config.toml
d_expert = 32
routed_scale = 2.0
router_cosine_scale = 20.0
head_dim = 64
rope_fraction = 0.5
attn_scale = 0.125
parallel_block = false
init_std_down = 0.0625
weight_decay = 0.0
seq_len = 256
Below are experts of layer 6 (counted from 0) of a mixture-of-experts language model. Rows are named router (the router's row for the expert), gate (a neuron's input weights, with its number), up (a neuron's input weights, with its number) and show model dimensions 0-191. Each number is 128 + 32 x the weight over its row's rms, rounded and kept within 0 to 255. Numbers have three digits each.
After each expert's rows: a language model's description of what the expert responds to. This comes from a sample of Wikipedia text that the model never trained on.

# expert 8
router:038132142129123102128101113107127169129134164142119084114218153072147091125140124162127157130142163105076154105117084190178091141129139109094140123035166152160110176136094121133103114120148118142124150133084115174119109178115135096095092108080167075110157112131090100114162112139086119116108065168184114094162120138164169202094121109157145174118146101145081081152122142100117127063123114127144155156200100166123095101093118175159115063132159115114134181177104142169129090132184146102178120106124156083177071100072131109175113126117140065151150106154058129139139097148099122099
gate2:134082107164147117132161127141158176128180127103150169153165119170166073166116162153147167074122122134195174099133122187129086103089138189158102133146122132113102149061053078149118186139097166134077049176106089105144117122097141191141171174124144122115121085162193159090121199121093124139103099075126118183086096163118107131092082136172170150091148138136143109118135089090095147110120029175186160141133125129160176128202132121097100115122169150164095159126146108124142145135138129166082147102142090155127106112156107133141122064112170076116100119152129106100110139136092142137
up2:165165136170118159148135150101116159144079164159063151038142127127088138094145139126127155124119154111068155112101151076141117145162139164141140177147110122151115105111072142118170136149111095092124143105163117070127102150201113136084122117175146108166147169122137115138091130211120090116100148177057105122110172131103156185144173191135114148074104184191142133088145166136168085143122143076119137117145138117152115141142157120150134163068134156093064120124073110167145122074119125062128079100147128109189131100175181069130144189108102122094120073103096161122110185116111199121
It responds to: Copula after subject. The verb is right after a named subject opening a definition, such as X is a village, a commune, a moth; also zeros in stat tables.

# expert 41
router:131215146088168137090112190163174148142099173157118119061180175082143115148122135127089136124177150096164147154114069135121093116129125129203099095101107167120156095108128120138164170115199128096158164111110108132115138170082134170154081178128154112124144080155118136133149090151087094184135096146148076119111101118137164141122173101179116176207146092177137078104124137097103101049142075122116127109121188100145122154111083139150160145102162148119094146133137100127186076133197120133120160082141115147076135127113113125101110088092104074147148105130115165163154131203085087183
gate0:123146112109086071126089117147119172080141142131093189144096126080105150100157043111117109145069157166112118139135144085147133180105130138119168140138175091132096136072128140129177128139145120037118137166130139099129116159104128141126129146144117079087139100124164187137110086106092157096132115127144162102139217057065151089180116162089137119161119069065116177110115106076132104138128204139115132145146153125031154195091101134151133144132153132129063101143138110155129178115172177130090128090138112186113158139113101144103150119152055094114152153097082106154102081142172099110
up0:143125128095183090113068180147117186115103129147191171142080123129179158098086151109130107123127175095141119153090138143102165159141178096077178107135053119086141148105160158109137185114108078129108141120117188138113073136139125141182106151115124067089184121111183117155103087145070149068047084131138133063098101139168134156118107161081150074099137116070158100163124120185109113170101117135133133148164138132135096106152137114132100109138160133158144137140107156188187152131160173109078069104140083128104098163160099065144101150100120191157129162150198136164107139091117142126
It responds to: Inner pieces, table pipes. Table separators "|" and middle word pieces in names and compounds, like Cut-ts, K-ins-ale, Idrot-ts, digits inside years.

# expert 23
router:106154115135138136162125176138111086190168178113118105073142112104075144130129132134141133139103162136143124125070072148104165160101082096175117172124098102102137162146152079205107128146134114094095125116127089080135186120129151134106108135180159089162142072148105069120130040224112178137074129163151080109088100110091161196067136132094151121126106141104125110099150187160172113158159101118130122118130121144124111069122079152195131112078144089144150132149110129095124101123094096124192173127059140122134109080165109069133127116172133082139136127142111157185192181148148141163
gate0:154160119115093036091128111138146133129138092169067141148072111086071130109167104126117124115094156162152127107130114092150141220117120180183162142117182095161119135103147096077185078154091097108126138141153187146135117179113095151160126163143119101073106136130089153166034099106090131150073134133105155090109147069145154100148145157089144120129085153070143152106138113121109051156130134136091121084174124116067154165124169125180158107145134127149100093164154169183129171115115137142109160112115076179151121102129073184140158119113066119095174136117081110136173074153135116101
up0:105158165155171119169099157170134146098111101132168163114109092167150109142135152086107044156157118110120126133057107182124216166096173117134209124168082120112149125155151113143104152111174167144118157091142220145136097154099143163176087127174108108139166118113173116155105086148127136078082134138112124116107081113162178163111120135103141115123143119075158097103143136180112110203138049119145131120176097106115142071149082091147132117122139135177129073172165203175186111134146167099144082133158139130094084133172086100128085114140089123144144137129193096182126142112158128106
It responds to: Word endings, punctuation. Commas, apostrophes, quote marks and suffix pieces ending words, like fact-ory, Construct-iv-ist, polit-ic-ians, Mets', 5'11.

# expert 13
router:056125157071188108122158213119125103118130114084082150152126112108141059068130141121099153136097107126077122140157082173112071106117076128162113163109163146163156106178109097173167131090144140119126098115069131104124198095104149101083151142177161172112152111159154181092157132168071113142108100180165194130105148106169121165069120150130156136167160138123104129142145136112174118143145091139116090176154127137140117144119105142135197112103159092147102165142147142116205096109174082154143176109106072112154097160043148186158127080077097128128184131140151098116119128109080118128
gate2:146115087153136092113149154080148122124179141111131155184100143169137111155124171161124141103119141141146145085153145187157097155113144143152080085203157079147142141086043146145130150154118124137114150185138132092135123125117197159147138151204110151144152079126196149135170142149165089143167113110095074141143113119082153134107085116206177113090139197132127103141139116117147083076153069144147121144141108127143174142158159109129121121130170126120105160178083123081141156104162095186057193127153086138142108117125118087113138177086169095174096204138123106098151128125100221179
up2:167153120154139156156125144107094185160157163126078118131148079108104133160102159181127202085144161101083128087139127149112137124098114157119051129126121101181118142103057128137095140149156124062141149154124109100162129145159141179051097060168150080108100161156130131132115114187047090173138196186057121115120167140145091172128114183163118156122090199164160139116148098119155122096098168100093102137117134093147105102196143139121125133125143122037055137145094104175145079090139110112127117137102098096167124106126170137117171167127128126141132047102143138125132131149098154114
It responds to: Colons and function words. Colons after infobox or taxonomy labels (Order:, Directed by:) and prepositions ending fixed phrases: refer to, part of, published by.

# expert 56
router:106199180134117106107159134153141055105115137137104124097189113089142168097158092152085179088122182078135115098135089115157105182100110062177107153066151154101128151128150112114158102137145085167120084132142161129124090098139159084084099139134148111126161145142147124102166086150132081144122092176139136115110116122134199180128085114155097150097147165171150129154122142152170084113142164122140061146164123131119120050051138139177219096089139070123162114116128052148132116077129085128171181168106180140173134132127144128127130130109112160140177108134092132138160098172138129040
gate0:162165120114102043164156143123133109110113116100088165086135127097111101081172034145100133075090149097162166121112123129126164205078126128166163152156117107115133145103135142136154142226167134108126146133131183126085102152067121169136161181136097072109137161156086116188066114144087154168077141147084136102078147119100149163152114127111102131155111090096144147073149120088106097120113140118094142075160190160081186202096149128182146112132132130104084157204112133119139167164144131143149148118092081187133163120166105176107176138133088130148140150109097098128156126116170097119
up0:164135144098159124119088153139158150113100110163154141160120140151165093112126117103139108116153114109095100191054125192136142173120170137104186105162062114131163126107156153160130141076114125112171145135148200104134086139114215172193139051193108090127181147155151090137164091138129142075104094151138128108090056133141155131135128139146160084114106104057104122090178100164174101152093079174128108088168095141157116094144140127137107093116147146176133059120120158186144147120167170144102122127152110071092134150121102078217082153126084118121110159141176106171080127118106132142
It responds to: Word endings, compound parts. Second parts of compounds and word endings such as year-end, high-end, off-ense, Air Force, plus and and line breaks between items.

# expert 14
router:143165156094112109105131185135115068118119162138097125081177133125094109124114123151136114133121089111114085137113084173124199109107131120203105155079138123113136096112140127146124194104151147171166140102113087090136139186138127159107170175158129147108151076103104051114138138159111120173187132119138099086119166141127120167117168075122055230132142099161150115147165146119121130099144136101096109116167156158176095111127109154204119126107132094161129191130100110120145059172148140183245178123108152126144140097081136106164152107072110076126173105098066164129175118144124140121
gate0:125145077155121067140094116165068186116119117125098130136126093112096162095166053136101112124059129148163121105109119125125132162096136170139167103139178137106123111079137122091165127182171121120167211129150194077120128146130114195165152142127141084092124185120127114175075092062099131128090121151096101138122173095129102063162126144111152134161108125091115148099191104104186104118096133164160115090158155168079151133113121110202143146128143154106068120157118168167141148140171146092117110099147070155119117187081076133091153158130048099185164170128076141133185110128128133108
up0:144098107119172172110068184090109140101083109123131101135155132141125153084137110151134092113108099060081087176065065147092146199104165131156163081152093154100178115175136116149091181076159095117181099095140166126156099121163175110156062100095144098096151108059151108146118121105130147074118102123122144135079071157145101121123124118116176114094119066069105130181109123170133120194129109130140106071171084098126128078153176082139088130142108145105172098158076175184146149152106180110078082127140097119123119145143158137170100138102123170115129111136173158173108114126097140185
It responds to: Capital letters, acronym pieces. Single capital letters ending acronyms or gene names, such as ANARCH-Y, DGK-H, UDM-H; also noun suffixes like -ations, -isation, -ogue.

# expert 50
router:117166102081083114100120094131131118165116160134066140110197140136138069076141129167163198094155140111063121088156149126172177104149099063152122150112110166158100123144125100180170158097093148135117120093096072132163128233102143088104081145152224139088159123124157146101151100090108103162076100138147138118150087097151140132124174115095120106145132186152153158164155157174132096124120119086129139118171120106139135139137119100115163103105233066151087170159117129151096185123168133146143107104114178119147146077066163120124083118070093114180114126126145119125159171151144134152
gate0:096136120069066066139087107171123144090135139084113196163130140128088165108182054122113077120094127139157115144150094120148143174105129164097147108110156099096095145125103116092158138157140065152127123128153135076102131187143114175122143187139130105110118130101094110142050117063124130120091129160108112118146115102108157084193134142086145154188073113121141143103128083052165074119118146147118092091157141134041168148088134128206141123107146130154119108155073158140143152121148141117124119088128044194120155145182105154113182119131116119081119159111123106134138046135166091068
up0:197133100128140142107086139152130096071100135114125129116087145094184157141111128089109104169151110145131083141040149160108117185095160100134206127171041168093159139159144155121118125088085123121173149106160206129160121135149195160152109083143110071096146084126147072180114084119173162067101114107173122101051126160153135083127148114163139118159082124117124117130157119138155103191091077164133108110144133134126130102173148123115089117125125141153130077149153145148161100198167202114124148139134141131075128128179085098171149155115110116093078130132210108167137114101139084120
It responds to: Clause-joining and, but. Conjunctions and, but, however joining clauses after a comma, plus auxiliaries was, has, had and reporting words like stating, saying.

# expert 5
router:131150181131165139138118117174087131132114165168112118091095137109148125091159169091148146109139197103139096066116098122146092167154131098177134109137105176151138123135111118129184130109151141130173166128088128107122101124117176102088134188187173096180117125102084111116145135145102110151064105154168124130119106135110179117068179134175133185174158126149118071126116128196126128125164105110078170138152177165192160119046105165194136059110151103142124185151116147155093137091118179176149121116094184094190164118115122130173165123099086074151138126052134163131175171150178120102
gate1:101009167147114186152148142135125095069154129127151167112091128155147180161110100100075091148063117089136081169151120091124200126173179183074110141111137096143121127120076110077096178140092172115123146132183100113188160094148094141088128144120118135091110182162193137134112154119102137107130097141124098112145129099141120149162114114136117094138140129115112122129082119209157058191133169081191130104108194129162098134135108127150122131162146116118139151106104104132134133142079173182176152085114128133122108137186100070131182158141060182122132131147150159103151122073136095150
up1:067199123193096166127180108171068166093081184097120175082164152158161085135160090123104081139114163142165071115128127163165152085139142098120092077152168108156092158150131111172146171156141177146082118177129156140162195140107146148137134157126126178111104115193140095078140156099136142162134141157124137115135105099196132050145148095113153156091146145170133127085139147128089122122106115098160066082163124108148167113137149074150152096179076134093085082099124165115104070152166136161171090211117149136163087122121170111122151128125085106136088148129166134133102177116093115133
It responds to: First-name word pieces. Opening or middle pieces of personal and place names in lists and tables, such as Wil(lis), Man-it-oba, Mar(ía), Nic, Michel.

# expert 48
router:147159202156150059134057153111157107111115153137112128120146158109175065116109162130123148171137132119146074157139102157133140135158115056153099134073109219148145104149226095110180152123102096166190141147175143168091165164102143100079103145128184121128127158123135151114135099127134087186099144142162160133130072127110140127168100110194131175166157130147105114189141095175114141117151089159097116133144092097208126148099107130179147084154138074134102122132119117157138142148153112179107165145142147116160112130063091174107087108097111089135106130098095159145160132221088128092
gate0:160168118072088079159126146154199147093135152105119084150112089111075135109150036133128144078097127156114169117143116054129148213136115145156142103150135091098120136091104102082174122155133102059127124185136141125133107153109140160114163170114116110167113109149096140162118095106110113108120119118105184144119152116110146084142084157125155093177111069073091147083146117050142132144130124114119062047167183178063168178104135132181131109114130189075083087144123156103122150105099132160092111073135130165106119117165133135111148145135102120153119168097076123114180101169169075098
up0:181139140118152143079113204158141081115100092062181143172100102153121109129079134126117056095153144112145133135134090154051122187157188078147165112170077085088148159139148159093121161065127139149143135145207159131082076160103182159132067121096155080137165122106155091195104161102148119078082153150141110101087100135137112091127096098185142160140110085049153088092114120167156110157109086133104115091168166122123146154150147116122110127089141150093132119153090131154128143115128149114141086103166122163119077144153105073194099172123107131137134140164199150141105161102146095129
It responds to: Coordinating and. The word and joining two names or items (Larry and Richard, T, V, and P), sometimes or, plus plural s endings.

# expert 12
router:111149112095123043141162167114102126150140122138148120090140143120155098099125168103153082154176129148130103097116164223146122100067081129126149137079153162106153114096138088177072146157172112138162108124112125087123167132084137181123157178144117135087124122109124103191165107147132075119080161098127112074102114118143169170143125133143120120115137098149086050109139191155136094115127123138155130135179173151135089172078055136120136080163151136102097192154141082168167108146169158156169158106075150122189059133092138121119136031119069116161132124115066176160150124109126118088
gate1:138074140175147128125168070181110114092141133080136156072114135146127196143098144098108124179051114154131109163142153107157210115141126160086089126125123134101053119115089079135084185134078091119077143112137148134122169062134086177138116135140078095113132099113224141115092150143104139126115116117107052079101148124140120119158121140105085123104126133159088107071115087177158090131095153105162086129170159086160090142147102155138064159133131147152162130055098109140149128147082175166170183117152093126159107114172114118128192102155077104093145137167152087096103118104092126163
up1:122133143156139193108167152122057143178120108082087137113166124161118140118169177174124088100088160159191092099133160160133071125132127148103106085136189108158056149119138091157117144141073155174117094194154161147096127107121097168147106161124140129119104062097199133099154143087124166126083128155139121088141107095188139095122095175129170171129148100149062112097102128121101168130118127136186061123168138081126110112179090121098128078144075174129133117093101169106099128129162140167207106136125171151164081130098128168094139109146127126133138132116137123131050149087065081187
It responds to: Place and sport pieces. Word endings of city names (Edmon-ton, Bir-mingham) and sport words like football, basketball, plus line breaks ending sports-results table rows.

# expert 28
router:070148114119112131130133227109117155139127178122064092147121114091103125127108147097147122135155108123114079182116121136170109124073141070187090068115155115151138148109162145107152060060194132089150134097089125126188037112111160113084124139136199129179178142147161104103074107147133127128138108086143147138102178159105116169122100063142135170166130203185182109082137112101145123122157124114099123132117180195161120138155142124105171112097141097130101159125122142108136079095118147147112128106111088102173136115136172184099135133126086125128105131086161117156197158186102077083
gate1:161063113212141113175108126168134154029134148110147198153111142149153201152076129059137150172117094091123113173191103091209171152168184127107084132102120140075137129126092067117107196126092135070122161103160144138134143105140103165120100145099142142112106154154153139121105156163129122186126098078129097101131198117154137089154114122140120159126123073115117097122127103186156059106152165127173138089163128128131134116131165121171061148134116130131118119086092135131134113162093164185131145096138081209144150120142154162113158130145078124066115171138114133104143173135107117148
up1:090192160121093181157167123173120171126043163131114168113156176155159112130140140139103145140118134109204069187148135088141119101115166126113120118181146125161116137124113125144151155136085187149085114159114144156085151154113115170175146148094125195118147115141116131115095106085153188155135116181116124111113135077185143074152099154105137131121180097132090090088103155148112139145150186140128082176156111121172144131181123155175146123136141150097104111145195201101091082147179082152162114158159197130101137157101158181167096189120083089163091138161169101170085149116081088136
It responds to: Table cell separators. Pipe separators and cell values in sports and results tables, plus word pieces such as ub in Mitsubishi and Al in Al-Orobah.